From a checkpoint of a small mixture-of-experts model trained on Wikipedia: a softmax router.
Below are experts of layer 5 (counted from 0) of a mixture-of-experts language model. Rows are named router (the router's row for the expert) and show model dimensions 80-159. Each number is 200 + 30 x the weight over its row's rms, rounded and kept within 0 to 999.
Before each expert's rows: "comes before" lists some tokens at least twice as common just after its tokens as in all text. This comes from a sample of Wikipedia text that the model never trained on. Tokens count by the router's weight.

# expert 8
comes before: "0", "9", "8", "5", "7", "6"
router,227,203,214,199,244,237,219,236,232,193,187,167,239,180,243,191,225,156,209,229,213,206,207,143,250,178,236,190,233,172,174,182,232,165,226,188,136,272,250,168,241,154,229,234,152,198,243,183,218,214,207,242,285,268,218,214,162,174,184,195,204,206,227,176,147,192,238,233,210,169,208,208,211,223,158,183,215,193,196,154

# expert 12
comes before: ",", " of", " and", "'s", " (", " was"
router,182,221,200,177,206,192,187,202,168,190,202,149,201,189,192,253,204,214,159,214,236,183,199,208,170,162,211,195,208,226,226,149,140,233,140,282,187,199,154,208,199,221,151,176,198,198,235,196,183,174,203,215,234,167,112,193,209,179,204,225,147,154,208,172,220,239,230,186,219,200,156,190,172,162,157,190,142,223,210,223

# expert 5
comes before: " The", " ", " In", " He", " It", " A"
router,226,163,207,209,198,218,178,188,171,202,227,250,176,181,184,209,205,197,195,269,223,207,224,188,251,238,181,228,192,200,234,222,245,224,204,164,200,286,214,188,181,249,222,227,204,199,228,178,158,175,165,188,212,268,230,231,211,219,252,155,180,207,230,214,194,206,200,225,117,188,256,199,222,212,205,205,182,181,186,154

# expert 10
comes before: "1", "2", "3", "4", "5", "6"
router,133,124,164,206,196,216,201,177,173,246,182,220,178,208,212,259,161,125,228,210,195,187,191,168,220,207,232,139,186,191,193,218,179,211,165,172,196,190,210,215,193,221,221,217,193,187,246,144,221,193,198,213,189,211,191,179,155,212,182,204,190,212,181,225,173,201,180,207,163,211,216,189,171,192,218,240,239,237,188,197

# expert 14
comes before: " |", "0", "–", ".", "%", "5"
router,262,173,199,198,188,240,190,192,229,210,172,240,169,182,233,168,168,158,199,234,217,202,162,147,222,175,234,122,169,153,224,169,195,185,211,213,211,201,235,185,211,247,194,224,221,195,234,210,175,218,133,255,251,201,237,209,209,157,184,199,212,179,229,143,132,179,182,216,176,222,157,247,193,210,231,203,243,208,179,186

# expert 7
comes before: " to", " a", " in", " of", " the", " as"
router,211,214,182,123,190,233,148,230,185,253,165,150,212,225,165,217,202,149,254,181,249,187,220,164,219,213,193,251,220,178,214,183,206,221,168,246,220,234,189,146,204,225,213,224,187,225,233,233,209,163,261,191,200,211,214,211,207,195,208,208,204,232,247,180,204,132,177,182,196,205,238,178,192,160,197,209,215,197,178,235

# expert 3
comes before: ",", " of", "\n", " and", " (", " States"
router,208,243,218,205,222,208,167,170,171,186,201,223,202,222,193,159,243,234,192,198,217,179,216,245,166,209,161,212,225,196,180,251,210,252,203,200,171,203,174,241,173,177,231,166,187,239,215,220,246,201,218,211,192,157,174,169,173,209,196,185,256,202,214,206,216,217,207,127,220,195,184,129,168,191,185,194,149,186,248,208

# expert 4
comes before: " ", " —", " +", " L", " No", " −"
router,121,209,190,208,223,228,233,161,202,222,241,173,208,222,152,202,184,218,216,226,193,209,161,217,194,195,186,178,211,207,195,226,255,151,226,170,215,263,150,184,161,215,197,170,171,255,141,210,184,237,166,205,133,230,231,218,214,244,211,153,176,173,186,224,270,254,160,230,207,192,226,218,196,235,233,169,231,182,164,192

# expert 9
comes before: "-", "|", "==", "The", "S", "==="
router,200,212,224,223,234,186,211,188,213,216,182,188,216,202,206,169,166,161,160,236,212,237,216,159,214,172,170,206,186,195,227,209,170,203,207,203,255,148,251,179,232,206,187,226,241,224,171,186,171,236,152,246,141,178,209,246,226,181,218,116,221,183,213,201,175,216,192,189,188,165,164,215,232,179,187,223,177,175,143,222

# expert 6
comes before: " the", " a", " he", " his", " and", " which"
router,251,238,224,162,177,212,154,171,184,178,200,241,161,232,194,233,171,171,227,164,200,178,185,152,198,225,241,198,210,190,184,207,234,190,178,226,203,166,229,196,222,201,235,140,195,234,209,212,184,179,216,185,137,211,221,200,214,261,207,199,188,272,295,195,172,215,207,219,219,215,217,176,230,180,175,202,237,158,160,126